{"n_layer": 9, "d_expert": 288, "n_head": 2, "norm_eps": 1e-06, "positions": "learned", "qk_norm": false, "tie_embeddings": true, "init": "normal", "schedule": "cos", "seq_len": 512, "doc_mask": true}
Below are experts of layer 4 (counted from 0) of a mixture-of-experts language model. Rows are named router (the router's row for the expert), down (a neuron's output weights, with its number) and show model dimensions 0-95. Each number is 500 + 40 x the weight over its row's rms, rounded and kept within 0 to 999. Numbers have three digits each.
Before each expert's rows: a language model's description of what the expert responds to. This comes from a sample of Wikipedia text that the model never trained on.

# expert 23
Lone capital letters or short capital pieces inside names, initials and acronyms, such as the v in court cases, Mc prefixes, M.O.P., CPRF.
router:521545520471547534473531482510510482516530558453488464524481521515574450534499503419505538589467516479425503534446462496560526484537435522506458515457485508460599545487456469448603517484495461435521557494471551515491482519592609486505474502480404440511448529494492491482581468506532493391
down0:475448529579442462514536472455508490484497456557475461530563545532495529502508563466497547516469528421511588507514458469503492436456434506449496521526429499475508581533501482476569487475563536558489467460381460522502515486607456545528455532617555464509446535509469561492525504495458513470
down1:433421550515503494484544461527470489569522520553516488482522515458493529473430480523450473564447462437481574493532488533527522513462536500435439473489503458484518528472535573515543589548433499456461520503502502463438438442491533501445500463484537423492474500501475506507466445360489546510
down2:463516538547511477527506488430480428501503491476541479517498497542517537551413425511483476545484592536490519454546502475533571527533479512468473527526511425514472486490470563533505468492500414537446523523475530519524460520474507463463557489495521454552431506491469514449509522492553511452
down3:464504543536526538522519500521517499493416488502546508485436476602491504494519474511443476544469594529492573528534482486466441519392476431486514519535509576451529402473469451642538508509471488545416456535523513540520421421473526463525548545556536511479506534495461483536532510473515478425
down4:501530424520570582517516552493554467466478493450479584587489445438487478589508452522496471471474452528537478480517564473496528492512519511549544544461524506478532496526513532517558467474494493560535584534541491487534548565497461458509436560586478472481551504493498501489454521497513473520
down5:496524461447465466565478528503458465566576561520410584460497420470532439492535415569453493405443485482459487481497517548407501522455475492504527502523479514474514515530463475424456461477523460494490457502465535478524510536530509490520504487570542448476591508495478460468549566518574493470
down6:516518526509497468408492519437473539406460483564528517535507548549479427526449443462473518514485501534507552501539478488521537524484497502537462554524511491449542592554473537426429452525450520484513505535500515484447478476536514502466413427507502494489507521446494465407549552530502528503
down7:504505533520531471547536506495491546495405467450530556500590541471530474485505516485584456501525471518551579472541472493508516552494549524545428497526507445447501464455542535522509486503551572466534489530536510464510483477508562521516561468595453488471446493554558443483443522496485404532
down8:478424453552500478517481452510492473504513549458469516496489525391496556463424498485558509486474447464509517516415542488568501531497490462481526544453516590563516512574463507557500480393469483499462453451455477582423426476471421506516538574529461509485497530505461521509599489536506560543
down9:400515461467482504577560528492453475495521470538465555485510473498487480580520583552572503430569591528376496545494483493592509459550512493505509572465500485470533526418494549469495507513458488532449481573556566500549513489563473548522472445444500547470577508505589435539498492505487530542
down10:513488522552534526406487438488521425505497472522584527513416466518490515478523527522476549555470530445503504465490481577422523476535435505520533458540501415505544580542510513547439441448463429425473535473497420512428475519455559507492536496508505484531477447566517489497439479468494439424
down11:559508514387502521481498478524534499504504480512443559434526461608520506570441548583562525535506436506518484549585508511510541486438504501552500509486514536451531521531461465488508471401475475532483468533530426507491510515529426447528449509446542509475514528489525543409478573431481492519
down12:492483487528439478472606562511523436424511537518477479533581521445430498452513570490540515496467520484465574503559482509528533488517486501458497470454482523499553498477493548505554584465484523498490580465476475419492470486523428502528508498470497536547506503467515485514413555537517437423
down13:490564470535505488510492461491499549423488558481505494492443558490471453545491472549524508489443552486450524546505532488592515457548528614462519532422549494514522545518499563422560480497504520518433505511556491467490480500521495523507530497557490498574510485473502475524504490514452524476
down14:576510456542433462492518523504432505501517592465507545520552473470553507462476459508451477520464522493587544554546542579491447480437482501426510479469467574467526448490537499487499487409533455521501476488457523458525513441484539456505539445546484446519485414557536503452529489480446525526
down15:460438519524496425456485563478465521454455496475463468533495565420510565480420495489485460511497536537528541568483512494476477442468554500445489505497527555514536517503494556526534456510492450481557556498547508578435526497486594506507503533481534519488540531536540492501574425543476431506
down16:518524512503476536459527586487519439445471495483521502442538555546492526540468502452385514526475549501365536497520570522524530436549537508465524488470472520494473526557537497478547519577447489524473459558574568493453472506539478489541480514501398451500571546567478473538477524463506492521
down17:489444512477476531437452476505460450452531486479548586529448515512478526606527536467530454508476472544455487494481441533470530472478460504436480410518564440454501579469496435528502541493506603543493524530501447518457504569477444472512471476502494460514512573431450530497541500481486481518
down18:517495477535496498439431488565558494397485466407536484501471545533535511497576478515497438510452525514466548435461531515492460530545486469604483437436529474467587523497505480428538488537477547441468451550510444548488501478491524502517476445473506539506476431468483519588471495517502479441
down19:454478506480475538448427528515542420526580526514496471524560527578509510490442489509502450524508555511471494472502474395564485533464519520580503540469522430428501533517431507513477556507500427461501499522439425505507475471574526501426433526399512446540479483520466580523539500523471429520
down20:510480503478486489577523487502582453472539508469466463446516452504527476523427458479489513463481411477441517499513530592588505482506532503471446501515569514504481519445529519516491538577513540516500488505439464566524477461502462437451522440497499521447561546446498479563510483486471460586
down21:553437552473529534578489501458516476468523544461551448430506496443445450467576455472483504521474471456460408540459436489506507452527536449522518508478425528545497527494497532559514416509488506522488478468481589447492477473519501495482460487509441445539510580488521492484502518565464485414

# expert 15
First capital piece of a proper name split into parts, mostly foreign places or people after "in", "of", "near", e.g. Ky|ustendil, Pal|aestina, Dim|itar.
router:503497565477468522521569485537471409556515459526432548484505540559548469564488437482500502555478453464449496464499503519427512535517401477506466458500453464464551492498507423478552508498478445520506509446539509486453454468566429480565565496506505464512488473416487568504551473537413541429
down0:495494535528489427502480503502608465461501458573542455560448511580519419497503516474544517568521485467535494531485505440537543488465469501532454451540534500524562466471498471513554503530442420512475457491479523424507445530500491452472536477536462471452495516448445461549511571495450489419
down1:523499466516541438491476577511477570566494460491477459455527498544465463471498457490593544473510521442449510490458536494506467487507454450509432486529511504525426491509544548489476436522518572454503582545513515447498486501453496524479561499532516470440464606420442481494501478573526486492
down2:478562463474482451612520476492484479487534554435492471498497519543501497505439525482479440558476467508505567451471492532420533468513423463509472533539528471460485540384506483443446439499547528547546490499465513509488491498495584497461511478424512530553519497473458535480508471472404511507
down3:525463500489490516525512527487541517500482464477457558464529438518493502558475442483547526526456564459587523544494538564470462438519523515493406533493519467572534518530520554535479542612455455555489522544496528530474489498491461465498580509493482476595513459559464590544552440567517490546
down4:532513567523480499484516492451446489504466472492568438398537548535511563516456586451470542571507509496518531556487449497492556499523494483570523453485480386564491524474449535456503577569496460460481460423558481543522492514559520504434449477507466453477570530533543444463468498461450498494
down5:467477464518530545483481504522454499457525435504462604494479469516519535525553518524557422498535491494497440518532505530461453411451462489468475482537416506482538463440425463495520572478500478539464524563571473580460501559470501484493513522483561472474491489502499512485527474561495518526
down6:481456414445406458508490525492485488541520434517484437512529509456445492506538534460432466517503525450425544469519513570479560502484517450524502486485517474541538574477498511470471476526528474558454483474456529462523586429575471521555530459472521456463450483538467559504600541511473540457
down7:461512412521552498531516493474528516570594551455475528588469532588503510552496540516455433546459462473476499486473547520535424431568443423470484475408524490439519465442458563491541505511464551467534534496563472495486492479484483520506538471519514494514506511552496515535493479431429509519
down8:457566535501489542541492541416533546498534485442487476442510517504538538450540537491473483527564525502537468487493471502487524487535492489490503524500497461524505508459495476490511527430508436484493482490561492478504507543465520539439537584497434477491482493518481556488454524577505589491
down9:460421472514522479531465467498549461525571581420551372539531543404613573453544507528548453492545524558493493487507513523480534499491415508519424514507494520452527451565527486587481496558534546464504544515547453393532548486497495485531532545572505561510482464521468520520454531551446521512
down10:472526559545528535510498557599472483497498508445464479496466518518479495474530513431539473505506510505498437482472503587568469449529520479477485520505604551524496502495456466477563498519561583428521510456468469491509580483490525429536517527520465532524467524533546474487500461563478560473
down11:517463499513466521505527470522495488485568511556496563470471501500454503459511466583448510485468508440520490547469534492492432523535511474525462492462536529491508495428491495549480437475493481548476528438525533557492470483574488558512613520497504524509496476423466524496538513448575562500
down12:453482582487504529568528464482503511543506473547519560551521489483504587420487552513585423454514473545565515492456547522524505514518509477505522448533546486501525442563478534488520533478534505486451536471503541481502489402527501513536532497584500526462470498543536457545545475508477478385
down13:484538496451464570477490487498440576524493527481507476462533506473551465522496493504522488560529538488467593428509392453484476504430507598453616465482445458553510481537531555533474512563473546494490423524516563450479451505493447579524496531510518554508499566498475437431494464573497488478
down14:588499478463515557466439471526467497545511543517464473466491493542489472551478497598483393477520458505521545499496450511528509473485532507520585453476569485493495545476476489482519503497425504504481453521449485530428413473531507502529507484501518412489463545475473577483482579490478517504
down15:454478528485468551447511544549500501521482402561468445510543601435463519466511450563548512519526537607517481459492546497463568526486463546510530451522538481520573463573464487501518506556488471505467465453488511574438554545526496540550542493521499488479556525451520510509496541495506516446
down16:491477490505510483553505475492464483553525518496489538559546497561490456474535522458496481501503493478453517556498481545473443445513383403622504503454508549379515528496504515520530504450520529481549489537505513544520516466539503464486492496518518492529546464481475568431542529511454523538
down17:490552489517511531548448481477499531500514559515484424458464514500489574492456492529512583470396564488532556496582542412553572499465534492476542490503474524559531469488494497553562528497462429464503416516487485458467528559439455494474564574447490453497522482549507464507511482508495557505
down18:521497449516493533494445563449457581508522591472466482491462483459540539416542557544559497563522471452555510505432504476507545478454552489566549478525525473539564537462476517484523473453492463488434597522520549466499474462506489498502476473447551511528534507466405482502558493571442536446
down19:444547518497509486532502510505462468424527520514593466511500513617586523492426468459477467520483542541419476499531480515477520508510464549513541494474549515449466597473469434508515500534476515506486536449537514582497578444471542507473543587505518476531519491434567502525503573483478497474
down20:536429493456497486573500479518519470490524511466477497440497439571487497461446541476506563572468486541541479503468474520459550528540524484593505468544464508486527520528570569482482513566451470538482498590553485517535501529475464495442448471501554427543565471494499572449512513543495530494
down21:488609465521503522497545551525504506525501461486516541515459516523465488495507523510527497556463502543506520523596517415519523469539503485500520571498541502445523490502463498518627431498462526505481520497442536520494459529535518486537420469512421533478495593449471532466499538457533429479

# expert 19
Percent signs and demographic nouns in census and statistics text, such as population density, total, average, households, number, income, Males.
router:511522567508515471529521534451486399557494522486532518456427507532489520411531462535475553362460458469540483526510475500533543476480579445493480498454483475475522527546472484517478600444492444482442511498539497569469481507427570485453469547515498524534514496549496528463479504577524522537
down0:518558588547512455506521576498459484495539458453444513565536565476466519520529520487460471496553502543528449518499473448551587441529505508558458518502487523541538440429429487553477463468536521471471490501468484564468455475524526528396505468501486469495494514447477457497492494523489508578
down1:531510478552482519505432482554517473523524517471557499519489495479473491391511490573500497471457486602538501543449459470468538522457484552449567461529425470479492496464557521531480515441543541511537554451486512485469500501411557546465511597547480465560482500509508475489522446530481512513
down2:493440513525503516442496543580480493526443541561477490487484510487453544486486499551492475463532503490496438546515438484497516489487519519461509542481524559544534474557521411539573535526483483494484525529539509557369550509499526486527480443486501485528457458491584442489516525497535503471
down3:535571562471448487440478480470480505494503449566477477504510492534525450528522507422536545475468482488520553490519494553487492465504427481483483498526561547485502453498517412567492471540551529503492539511475456476613417518500547452449458470488547494496561512437515511485460430487483510474
down4:484450601542538535459425473440588514564517561550542502500483485507453500474548538521495562449519515419460537510521467442472517532480540473495500525495422514487559489465537592539518532514521474496433548465451494461455477548511499505479513511436511518456439554530523536518445471520574533486
down5:505465485558559482417509470509492533493494562571466455554470488463515490532496468584525509513466481512441450499487469483503507511468579411473556453454483492534452479533466502564487532518497483443437554469515547479372511572500543460446413510504515529571517483576510553504521545509451513551
down6:509517462488519499509389534482449531548542536487466512514516498544476506435524463596484481474492492510538495510575463512459604477499526512536455527566508472509492477472510504469503468486509548500402604525501480526519468495530475531508434558493466456512536520526513546505506511542409494553
down7:566599437516492505519543518474520492423488520482528446506499492466538455488485496540479459547497465468411456515581461568493501488472532542525555535508487511539489514471479437421506523477500476514432441480619520504543504500453518519490562559557464535487438433480480480528503423422508528530
down8:495486500548554438542471515543527538546538488556502497471456491442464514586511529482454433548567446468474492521497523489384535560474518525421505554455472549509510496486527495486473546496493474489459553532562491543427447540468524481592517520464467576409504514507488512490522511440500455434
down9:497481485611504519546477509549452444554477500441457439463524491499550524555426539506492445491486482459548424506504546551435523501475528473526545556428478529471460458542503457510512526548519551467497475463522527527486580567485483479483527488472554486425468479414464463546506484551542457474
down10:508438538548396463530511529529502503546488488565542570458539528467512475522510471464447478419594503429506520492463505433457548517548480586557552530513531499520469523525437573428456508494538514441484488497522521571431511454515474457552491534476526496524504482448536481511454515503497577519
down11:488580511477555520503523439460534486516518536512541509476467473542535454517528457476507525460441603492470536516552465578519532477497474476450507480547517535521563566545429578508524512557495369556526463554471496509577525471502522470426481469531517526423510506462509521496542489499485421430
down12:534490422546524456542547509521594551523554493532592480471496555418517480480507433512468501456475461496469537558503502527565489461461531523407415512502523443436541497507520485475543478508437480534426509509509506529531528460527516463542516537521493491534535479528491545469396397512492578493
down13:498516472473564495477490548491495471449468463540546511453523467498513518553530530494536465543441481490505406423453448512505404446505524588490503524507525500518522491441468474447564495502489547462471540433512488501566529486557489509494481430482569537513458539554486374496444497473471514473
down14:537563447438544462497506456515481519459491459505527501487508477485468492472506449496541514452476446560525502516519510539446528494476495510498439479424536544493510523500480498530494540498439598511459505467434468461465571488521544500492445540533506579539470502521548528536474482527500533563
down15:419491435522498432530547474524438488431515505457476559556512577429499493495439576513500481494579512487488509551528462478504486449571469477486490452506459462467507457555578476450460529460534495489456487522529572434534499560539459455536557517428498473476564529507518475467565444502486519554
down16:528549481452534472425483493418540507481489478438505536456429462387504467508506465460527506528555557498431525512497494516461539461493480487435499491547453519502469514485496487500545518527468550363517482454489563547456549446553537527470461445516502448505514472518498462512456549516510516461
down17:532487502515575482529502551504574505538503461482476457513492474551473512438469505502512465528460466456563536500504474514469479468496485503542473553553471476430507501571522486509536486465500529466419497527515525588493544490482367463540400537467536505510486499483558531462433435579410504459
down18:485535426501579510450505522474559487467548511548480563523552500593454515492487458494487444529466531448520521518488466520501530595502499483524507539394510496501523468464563486495502495507560391478483458483567507505434485526472425521483469496549471519509483473515427491462540445493534511492
down19:489543482505492506441462474495518507510456531524489450478467489477468542511492429480586514568432438564478463516510472520487506503488438553509510450535529489580620517465472553451502459452513484487513503548564491436536505481455549545546457498462527502549515527598518528548531401519495506487
down20:556451529509575529500492485559516507520487521570560489496529471519461459507401465480485489434491432462452465470487534463520472488482534483532502523502477499467473508525532536533500458426481587515478545462506496479414574493501556531577490534492474478430442457541447553488480498460490455554
down21:484477454476482430468490504478478489483579525496476505572528440547557564529459526459534526533506482509452496504564502525504503456496520505522498500504443516590496555482489532531449469473532465481489498501565554455499546532394489534469603521485456523562504489470505431505515506520521488498

# expert 7
Common nouns after "a", "the", "his" or "in" naming works, events or things, such as book, paper, series, leg, round, debut.
router:498531527486487541528531447510512452575545518520420509490458493536619509556438527499538577597515532481448517532516453584525455498526515461495513467518440492470497494483450466495509425504520508464498574502527522483502533544511527426461489495540481440524465442403447500468533450482407537474
down0:492572426488464503465546478479504440535487514523476437522502519550469535468429543496429554507581465462521475503472473518538496459579560509502531529458456522434448508477505533465499542445495542475526576502521519447551514564544531470517444525592492563447524491452405546475569480523470449511
down1:481514545474559471516542477565414478491475453502424529532508453505502507456423443420528482565509447490552492532457454533553465524459504449445479513507457504467444434467494403515492541540497500530458514541553533518539427488445535431483568448530525570460560565585479551506424595510492492559
down2:538516479548502438575590477560530502503508423542516482488525507444505415440511494492457531503472571517514479542460557490456524483532574479527520491495387563591468501517460509448444541519519507494524419585507499532449486495449564483475471510477523508558486518504484499512542478473423488444
down3:448465500491509479504470507582510589456534498524496450531553463535485435491547455496433502521506496473537482492556426514424565453524561535512453516435466518448599546513466505521512497423469411450576537504466530560551506547530549509545501560490461526538450469477446506461557564421510482451
down4:487476491522583489526551512497486539606462478498523464487413510486519404519476482563597471497435512523490506503478531415501485513550489462516484502521503490445524405466526544490531473522490452517470474456545533410461514493563478515486551478449493545637507535513508511509455533539525482562
down5:510397504555524479371408493544550503480582544476563463500557466455508531455467500469474574466546519490466470504447545492539488487462519483429495524572438526543488554519504478538485455506534570504473444528541480500483514493531592457443535511467464504569460533504482475472532516496449462449
down6:475568461488474499446534429500481419491546475461510483517494485475544533528547408426532502513456486449469442468536498505588483606540511537461462554454534549442482545514523467484547511465493582537493549444436480521468472491559548567569501483490423530498514568450450515471515558527551504511
down7:500525566486503573496458513499503511490466439470450507490426559493502494494430464541461584527536483492557467439475507486483502473548508533539552507479466488513565489522504449478600487455415492545502497497488524482521526543424458509523536471615463492527500529513549523492485522538485482480
down8:433525527513553474504512541470466482432510460483490526498507486455510489513475462467498526484556535450468542488478474493578484502485477489495536505482469514458574556444526498510436477516479518417472523412566526451508540612536532506537522570473489475467488575487547422463466569473588492553
down9:521475606467490495406540518524555486488481524481492585523483548474562475595481462496540517581494421418464499485485536511485471477529483475597525526488478495488477461535431482525521474484492529533462519509532505542429587580537517462399482425566480477552441476468444458479481567488460539519
down10:460553442509504506509443495391576498455507582477562503505498538467472539466491560451528422463487545546507492508523525498540486544541463527545512445449487485557471547534482474455480503454469410453491455517517519509492489574468549402491490508528499544439542474470466483520543526451504503513
down11:491497461443565501498448512494427469541518465499492528450456504477570523495543479388551461553496494439501462505527574459465523456525514528468544490508413475455389594522611543509451505553529546532496501485542547502428479490501498535478510525507485479495448481467524438500512455514506553482
down12:480532557517565552466460609553511511412506532469502503510530480576506472537495549552523474509486466473546482527448570527518534519475526504513539527540512521532545464461451436473489480471513532533491481470475513497475503435448482468400536427466490577502527478504491490517542534511468493586
down13:466530495477385532505450480514477521576541550477473590459492504521527458538566493489489537488414451434456518494409456551514492497492514495579497508465497482473515467510480516471515506455506494523530486457438494488514486488564482579490571523498547523477490561406502490497526444513553537514
down14:600511518504550492573530532492577535591441531498570482554501523499386484507534441460568475526523512478501454481477465484476502493400525554437555450470500489506505496467524474485384447570432524466524476525475463526524473497471582497474534497569518540492513456565444520489559453519486497471
down15:481465387470450523461545486573465508451511604552461447553537532503530476486474492509433503435519464459492470514541451496471571491515464499478487586525459508493509483461430470572488496518478518494512520468496502496468541483489495432575534444467463543490513489462500477416510513491496513471
down16:445424541529548465581569510521488514521465526447448521482475526531514457558517473469503526455488572522579493502443464477575533473506639458502409450430477459484491556462460505449486483506510500518487463483506516563473531476460487428515547548458466528460516497490446529527511504569528450478
down17:448486491540523496481518536514478467429487469515458547521528435396529566501508489505387460461452410511508584550529519510435523479470595455510622518518450559538454483509436502592477521497526467532420528501535514458492506547566553497505499480405465497464494498494544552474438454512498508519
down18:544509437469458451532465475490502491483532523466454462501493471509483535532470558471525471485488484549469510561531456397523440433560539573472565534563534487488401519510480498515554514497464432463519491543496506508503518428470491435409554475599538545426456521482520429537504508446493463555
down19:502495463525552455403495483441434477510567496588561466464464547555608534496494512522572440504524481445487499503532452500544453469556430487495566534408471481521563551542509478456439490543566462435552497464457495442518522466397513493538535513514545534468478486483553490506503529533503516486
down20:440556572497526507429512496428440513514483563527508540525444520456471475488490490538465543517472562493506464584452413546513530506496517515518543474492535484532450489526439462496529471430510601554447525481477536557494559573475505501506525487470536484553523565553451603464478536516493451480
down21:555460381494550516407513455546572506516466458582531546517521473519611518532514513532482432457562458473516533558529496443504477527478527472494521484502488469504460487500466466491527573540522497489432383485470493548484499506483493592477466518487556559425470469442553500551482476501572565485

# expert 42
Pronouns and determiners opening clauses, such as he, she, it, the, plus starts of South Asian and Arabic names like Sr, Abdul.
router:493532506456532537551519488530537442568556519477508521482484512499552485557444484481491492593464513490466525480470444613493546517542445492537474474505474440448541534525415502452578424495510504483472572502483518532486546526564598461541536518487377467517485513485489534435556406547465491402
down0:500514521497500486519433526545431498468482497504464492453502535542548438493511468500521508492569515426459558524417514532475492533563502453471467491486471518529467558521517483506549503546489465465439481488545432464494429528465461515599521569456480576482519449486458487535441478470516456431
down1:470428537517431475481486480592568502546558459501403548446491539460519502423503476550475534524424495524539573535470506490528497509469548521435488483449497530486526485503475446492518450481502484563538407475438546501527499508430497473518498518510532460515499505467509580483549475564525524566
down2:480487523491544493390538501524544485462483489502534409530543517525481579523469537465430420550489535541486529541484443531515519507479500490464511550425468520487519485420495443438522523464544523563471493527481508530556560464555441449451446500418506457480452489605474548591500549502512433505
down3:455504469501558482467506458502494475456462555489496548457536495554512489528484502550469504511451511566583579491517473510473522563538534505538506500547497466483445508487490513483505471407539448458504524480488516539500440492444522593420497451554519547472429536543480469464562508563487527574
down4:551438461535529469452474459478535526564574506515544504510487467508497492537437471532586418463474416506516513572530544512479471536519517529534501494490545513434550480514506535464552513517504412504522437478496461504478506512526457486462567497502416451427416539551538579491527471518457544469
down5:467502520473577552456551506544506452557539486485492488511468534518458528536546477534575518554463462450535518398515552467494536514417505455508544465439412508637467538493556479546416485421461478557493469538554548484492524526650490507496464489474525492515458544522479510515482514537554543520
down6:458525469505511499460459461474539443556539553474451553519469503506524516543504496591554470462503491498503462454493463467456479449480475591464517427520519528456478461504576493520482538586579507526564547514478468469493440421559481513374447527483509492492519582519489563514477448457505499578
down7:511491480502461429512571475538533515533490526418476485497506468559424462454469505526516434494484487487471550459455512557527488566542498479432550530551467457517535496510498530490475480463516468566454575510562434529476527440583499512470552518511417434547522479509469492518559477454514537484
down8:477479473515547517492458563496493475434490488459448458511531452529504429484576543461551442405516542416564525466420523529510522477490479507526524457493554456494473520495472464531496464508597530565544511525475466487578541451566464413487540453508498465467493569522516482577438455512488534521
down9:547457569558481495575441457492523551459478514545487516505478568482490505410550520447500479423488486590534510536491485536485546591560471430475525532463492477530484469548484486500480495518486538485555446471516569520449555573531501534451506486462524487475539528475477514483494431469434521432
down10:444433488557441528512519470452420534505494505506513491489482549472446549542501497519423609482531473435419493511504531594517512563491521525497449518419514498543421453485512460522471573536471538475519452495463568443471428513567495463539547594527494531533464471539554522501497512461467523481
down11:544579479525485517491476460494455437467482497497490429503479438478529493482555481457486444519492373496532453450559426568486477536487523506463584512512454525508513460504465445468510499505485479469505517464528559471495497538571489526517512519445400521499449529503460466432496503472471406390
down12:468559459559482566574585479482461516532515492500462452570496551519519517458469553485509514508486559553477389535544469487482483396503486539512498490496535467451445584421503444459513437510491546510521596491526511481455489480469504573550456524502526478569484499536513444450471378479471498478
down13:474478532475586485513484477514437470509450449584519452494471545469533532497481471433457527516486492499508510558421422468494553487585464499457484508449435560508509532529441476492495526520542468493496505515509609493459545551479530506490482531471532451525470513486431487523521516437510573429
down14:566463498546498476442518465537514530444474477534537494483498462439549559474433463519497479509497465510472465553479524507488481423510560506517487484518574428556550460570500558535479494551581468443490495538482480457443606555546484516522509524574447563546495514550495457481474474454543482386
down15:513422499444479476526555498456590438514578424514500504606544491461553507548470464479476505493593472489471576495506505526573499472486567438461468537447487512511446506502475488452465437509494539502517573469461499460530520478474471471518423492595484519466504513460512512440554431532486477520
down16:507499485409512552473489504524486471507474462471501455447522513557528557435525541528470467472530510546462513455471491514508516452456479435431477434478541516484473421559487481527474507462536530524537496443494507519490477533526528410587497499495464450469485515465530518610493484515574447503
down17:437515486523594564542528540492442505469508504490424498525465521526469501533529507489533437498512419529499565507511466536531453516446558527492436463514508464545560460493590491584482493510447526528510501524502521525494470480507460470476407457476497529459549487565444458455516583515513491447
down18:571468498563448488468591497551550597529537512520506357547498517511531465433463538454488563531523529401523439556458536526532483476410482500496537465516480560488528489505475473469491498461502515495546437496526486499567529585555527478472423518537504531563555513507591480510498505523437486527
down19:483443532510536485514492547481509481420481486515489500530564408589545475477479567471530515597433445454427476433583444519509516461437499555506492546509491556461462588535455505434579489494511525534525554525407513542500505527562576520446499551475470468472470524504496499491541491523461454493
down20:485541414500510452493557525490513551508472462600521534524538544487530447550529454462448493524502425475536509536521440491446463429548472542467449490516534502533516520533480480473540566501491453462496485577486537471572502520471467467514540524438536516544587518586499498455510576523465516450
down21:514505522489485430572535432528428449526583463564541472522455453402555499509474445504521524535474531407460432484478533552525581466469501491498551482430582427495519553531479466506414505475502578478408532466513479515532445592515552481561476480508449532542522481448442559498526517520515544462

# expert 11
Key words in infoboxes and lead sentences, such as chronology after an artist name, Kingdom: Animalia, footballer, politician, birth years, and closing parentheses.
router:495424499486461513443511482502571563481498422504534512512437448502559489561466518495570484507505520521534489494428527437507515471474555485498518465518525518472494547516416486460545441449465454493440473485531521520472464534531570530490448506467526534542459508437585458510495455533401481484
down0:555523548515454476525508535523533569489561492509528546521500441410506503497526563421498466485509509449540519618511449513469458533492523458500497525472469537563488528508530499502462507502552483486529485448518496469452556532489552414457522408482438436478549549411495532508569472494505500556
down1:552547570591523440567485525489443425531481425545487501477429558507547485578402523556425509530486522483470489508495445507546526505449536478580485480564495495493526431540495477579470430433523505519444509486477459532496476509538539498484493529507494544495518460489469438506482551534466532557
down2:505512507492529473483526493525470506492486526454447525481504487455424539557498469569545449482470465501491505448540487497415421532521575533538462515459553563436475418490492473471530486478499500454479537484555484565485533521537472544508508471477471521425577561491483467536549476562450532550
down3:511451477537473538487543486529500570484435520478514550513434477453546485512457560498550487459440464538536478492492404428555532495521544510488579459469457478506561514472512549458482460501504578476533505508414555581469495514515550522435531532431500538511479493563469497482539463509493506524
down4:521563512440534476479475534481486496481547458472510479384513483513467534509563532459461477480462428471521527535521448555535484497496536542405534476460528486475480486525485520538489521549541435591428548425566517446567522465507500452520560464531548482479496474509453449472478514438539417446
down5:464431456506448525508504548523482493441516528452425493483544578483539509473454486545491605510408476550502469511567509499426571466523587525439494544517526526437561487551490517411510548543477479425491465496467533492508524495497506521461495524559556494492467509455550458573494549449517482486
down6:516471535534542497471493481451417511455522499412491532455516457546504485455488509550546579544506425522533463562489521523501494496566527563633454498530489538493536475547412487515475472485499568476460469514451534484562462508509422495528471535458434541585466475589468464461544458414478516506
down7:445508462481496524484433522515554392508402498561541498475579498494483497555538532515515454531515487554547426481513526453439528527542484500459559467465591563540528525510559591491537527492478478508467555549497520549450528536486525478491545492457492460521482564482486534455495528536491575465
down8:442446483500497438519519474450528370613476489532496480586448504485435489554487515537527462541480504526529445556528508511482557554526482479428448509522438498489530512474489544474551487505475562484480543445537495515555415476463602549463485473541487502483520470483495538433466460421490499458
down9:510511482547520443487576523594508472499460454555524532472548532485507499444519471454457516463512512454532444475489516515471421600501462549561543566461507510535439527478458525469391544459510506535530466563495530452413487513404521497503494478467469528505507476531551414509490508517536544471
down10:471488540473539430498357494514509525497529506514456516463455472465477436493487525462572482461444449511460489537566501497485542424501473472456484491521531491526486557489478522482510493582496465506519463416509507535475471575501566393513549440579465462474468533513497452476497468580492473459
down11:473529457547536567498506429454520503487486464526551540467502448550479485523565458492517532499480505489485541487523480507494510508530549534476477492515488568539429445499551488538460489479610505489556469559407446480419521481418475537536491436539451489518548463511545524480517548473464461465
down12:493510439486457543514534524486481536566482495546490470568536561553405569489543487494438497487384460531513491519478490510449492470472456532518518478520487596502580503488493499497530481527517563457492479552490519523483470490526453541473527541460500454555449472557485499497543463546459567523
down13:570521484496495512421505487560525494459459510445501499473417483474531470569460485554530439422467520564507506496520539483495523452520547464538565468469429484538524528564427481485511536525541481474535584493512533484513510524470464528512511502549463522520510477492500446501416475468538495466
down14:479478459603538499465534488518449482486538489505503497547494521542519507497528519576472528530508492448491486538493543436528486460449524464519506552512428441493451464460458466501534520522504485496435516501470440547551505564548479450528514506429470503448481533443588546497499527476461516483
down15:462547501471496555490511469441509462495504436444462443477492519482542539534470475491534514473523431469475498457464491549518473426442440532571458553472499534542438525508475513503481488521530481493445462505521502527466528476515471544448521444468472553467478475540423518482525491551552505544
down16:505496475397473501458502479539440520493441509492525469500507514601495433474470458561527467573448518565508479501480541453461483439515584490565531509426468477480446528597478479543439489488448490507471519515506460523554461493492499473468500556477521495508560471597500466522455455513487576489
down17:505461483539553403487468493465576482525459540513523555498511511514512551507481468505523601466521508520501537536546410508532414436443599506476527387592525529501515527507519519529409553518479529491486516439498509528620482503462434473521442470416493474521486534482455507470439538530498447512
down18:586517529401546465508429477466468589520462566528548515448446517535505525493477453465544507437454490531517484552488509504543499507502522482442440492501519567550480472495485481478571479475456476526511504533501512505541510534440473524533504479450531564535475537473562468361549525507537519494
down19:516446541451474529467579492512561465497551520538458489540472517600561564491480445474517473548514480503484529438488554478491434487474476461402453486479488524455522475435480498483497486482513521495545458524509511559541478492498481503542542640461526372550493462497488550513499512455498506522
down20:492536542529455499494450506501544466480462513489505454469515516537510462481429489484515489524505508469495456454509473475516598607490483472512526425499576533503455491551498501465469489520480472422512454481554485509470480481453426495453523439530392483514467488464545471405418510458519479491
down21:512510486530522484545487401543523522448565421470530529454445500544521518519492475466423421482443524520469475509472531552458584498479523443510499575489498555540505532457515603531456465467492542559477509564461492509496544529555491529458539507503516484524439556512472518452453481482392518545